Below are experts of layer 2 (counted from 0) of a mixture-of-experts language model. Rows are named router (the router's row for the expert), down (a neuron's output weights, with its number) and show model dimensions 0-223. Each number is 128 + 24 x the weight over its row's rms, rounded and kept within 0 to 255. Numbers have three digits each.
After each expert's rows: a language model's description of what the expert responds to; "raises" lists some tokens whose logits its average output raises strongly, later layers aside. This comes from a sample of Wikipedia text that the model never trained on.

# expert 29
router:144119148146142143138157097112126096109074093170115131099070168119100105142101156062182105161139111164127119169145123133174125142193134153174118102147138154152147162126141089133134158125126126113143149130093126139128113098145105150085132115142150133142117146124084090111102146142124130129103119086167150112151109115127132126120148117118124108158138160117125185133107131127086179146134132104129132120085148150144119103080149121143142160088099158134119092194137132136124138127111182148107121126159122130129150123097135121113081155106148132105094118114159113092101173141152137168132130126105145110120167094111131162099117134100147129153144129142121135099141099146135146117116
down0:116109132096126130110125131128148125164148122119135105123112141093188111152122159134162136132130113123137084116129152098124115147150098110135128106167089096144150157116107130133172085112077140157156130132129153144159130122146125119138134122116170151188125102133092138109089127130139102101133130150145120105159106122099113108108131093125110130114132099108144165153142137129076112150117142131122105080131140158189157163124131172088146118123096115138133159111133113136122158174126103079115141158152121106176130113082090140138115108145109165119138093149128145083091104105121159058119104130131095120144163112142111107105158147120143076125073109175134140177108141161135141140147
It responds to: Place-name pieces, prepositions
raises: "ually", "ably", "o", "ated", "ped", "ified"

# expert 22
router:160115126164137113163129132089104154118095107150081096122075169136091123118127127113157087090134101125149108111157141139154143141155127126137087123137089130159173162135111105116156119141171124137125145117098153126114101134096104172115151111160163177115142128148108108092129158128109138151087103127155121088141115128131121119132158114150097194116133152116131146159143127115126122134129155122194186112143171164140119091102122136120101168115136150155133138165131132113111175131158147134132142115150131145094129086091169135081095102133114125111096115161102102113121120107147118155115153130124123116123128147108098149144081148082133132145129142135143111103121134198157152149101
down1:077129120127118120124120093148121136136123123178197171104167130122122132150141119121146118123132125133116118101166055141086102129115108125153128082178137151122115168128113151094149106115139131164092141147150131099132139099099151107104152149086150138117128139089100110089143083149137158138136152123129128119128159067167109128176148134111100122181147166145093176091138119132144135131107113110113152135180152111108118117169139096129156177132104120116145144140162160133104121161128091121113073143125106087128137119150143140127160118092146138094160148102117125134096133118142145093147112156116138135152147094170113114127138113133109145117123070136113119108157125094117154116133
It responds to: Word-interior pieces, punctuation
raises: "a", "y", "i", "ant", "ic", "app"

# expert 12
router:131147117160157131111140141093126142133107101138086118120101164112119126136167150105157119131108115142114127131168071133154091162158092109139109108126157112178177149113145074130110158090177130114122116105141164123154143124127110157113147161189118139104132147115104122115134127153157164148100119092152120100158137122109103134138144079141171094126115158148094176153134149079135170138114161098156111117106132143158137137092142144135153157113134163164119143182121116130100162102093146156088094133130131119110138151139129136131081109125147130102092119134132140095103136092147099144104096140107126099084088124113115135132090124103136124187140163138146164122122120154109133116154
down0:149089129111093137127127155143203133171140159134105114120118132121143091141123164141169172122102086120140113120139114096125103160144108188156154101148108137124092133096106088138149094127124123164120147119172177141149155127123110157091139099117144125151111086106153152094121150099131128121126111143126131150107149091084112124116116145125100121149097075068141183148124109108136139132118134118148112082117145102150143161129126170123137140120072136119123135086154125111141141129107146098115175112147122146158128098120129099136109126142156127111122103107118183130163101086114167131167145131153148117145108080098123115136172138136133106134124149170129142135142098119121099076102
It responds to: Biography and table fields
raises: "i", "ife", " each", "ic", " which", "lines"

# expert 34
router:161099151102146155157142095119117132110105117147088124085083164118100099140116187114123135141118102122136139155165122131148110172198102154189076134104123165132144144114114115119115133130137116144125107147128135148110085088161105119154124136159128153125130124137142095116119133138130142138097110095133134089140144135093145125122080142147130148152124185124166156150106159138107135128096144100127164110133149144156117098112106139177085163114151152142122137171142085109146153137112154125098135143180145167085134117111110149102106139130131137092060129133100123096092158141160116142127116120136127124119155124124150108135097139095160101151103160150162112143192137116142142109120
down1:122119140114110160155118145131127132110162166147162158112135119126128125111163102140171129118100084099147187116128104135145113124103176141129127091149131114139115136103133138114143109089140145147111121175128136102121116095127139105141161154084141120098132154098111130078110085162135172160161146127130133134131192092119099088167140096137096108142123125132093184099133109129121155124096127153141133117188122137134138168168162126081147143131096082094126109130138130076143128143122126114162107103088143110170142107154155103144083150142140140089176144145151125137101161116116129112137094152140131107121165113118134125105130129165122125121125090073066134119114133117132141107156
It responds to: Final word pieces, years
raises: " by", " where", "\n"

# expert 56
router:220104157141126125128144125125139136113116100119090111129093184143117104122108145119109126092102115156116107126144142117142173155161117127118116140122104162159150150150129113107144114115135153167166148133119134106112100126148122181142139123145108162166095139116113123123090140100127108100085131077175109119151142125131149119086142153158137156166128200126114171129117170076101125100129113085144154120132168124148128104093091127159122144094126161146128112152136123084129126104129127148155134119143131188093130146113156130083105117123108166140057116135093155141132127099121134107130155124141126111134128104121149160154116141079126082153145128159144123128141128168120128114130
down1:132124138121132140146112097155106142087113130127159147107121133115129123136155141111107113131157111118105155139164106150156154131124136149138111094137131105141096166122121123109122124180149104134104117150127119096139153060109144114132190140107156122126145151114086099107121118122163153127134103131119139137111174124143146118145115073137129123158141128135089152123092089123122111152107125139117120142157137198089193176132133131126153185110099154129152127105164133097153119088125165144124072104111094154175114100149136139127072155098130114073096099114105083143115163129134107113099149124153120128080176124135136120116120142153099159153113109097107143096170135131117150149112
It responds to: Word endings and numbers
raises: "e", "\"", " and"

# expert 5
router:154099106146141108128117174112120145084107086116095109153085173128106102123097132105135100102117139179140108145154107130134144144160097112132111098133118157146136152131116109122103162104131146099124133148102121146124119122105096146138150114154121140145192144121143151075105114106131118114102091100166116096153144151128100142126125140191145140137138208109154164176125165121149159137121145123135137078129158138154126105126117175077145189122139151145125105144108118140141147159125150149145169125152103139101152118107130146125120090114128140101085116109082141127129147111146102150141118117165123095132144118119106163122094135089187105164118163141131114097116127139116149091159
down1:131112128118138143150100120154106156125127138114172171123118120161091108155126107133179111152151098092120172100171098151099114138085145132118181098146158108107137118112111121110160098133157142151133117117131134122082103135143162078178141162104144143118140185112102120097147123151158110122166133128076106141129164116122111129111126131101124129120106086130095143136169133103106093156122111078113170134126113110105131161134115143126100228137098122117110063149126149141125152155129108088147119145117141090139124115139124118130096113123156195114109142107170111123107165135134125127114122134115125114137113117135188119174122125134143158131163112124112131112141113116132099107125
It responds to: Mid-word pieces, numerals
raises: "d", " h", "s"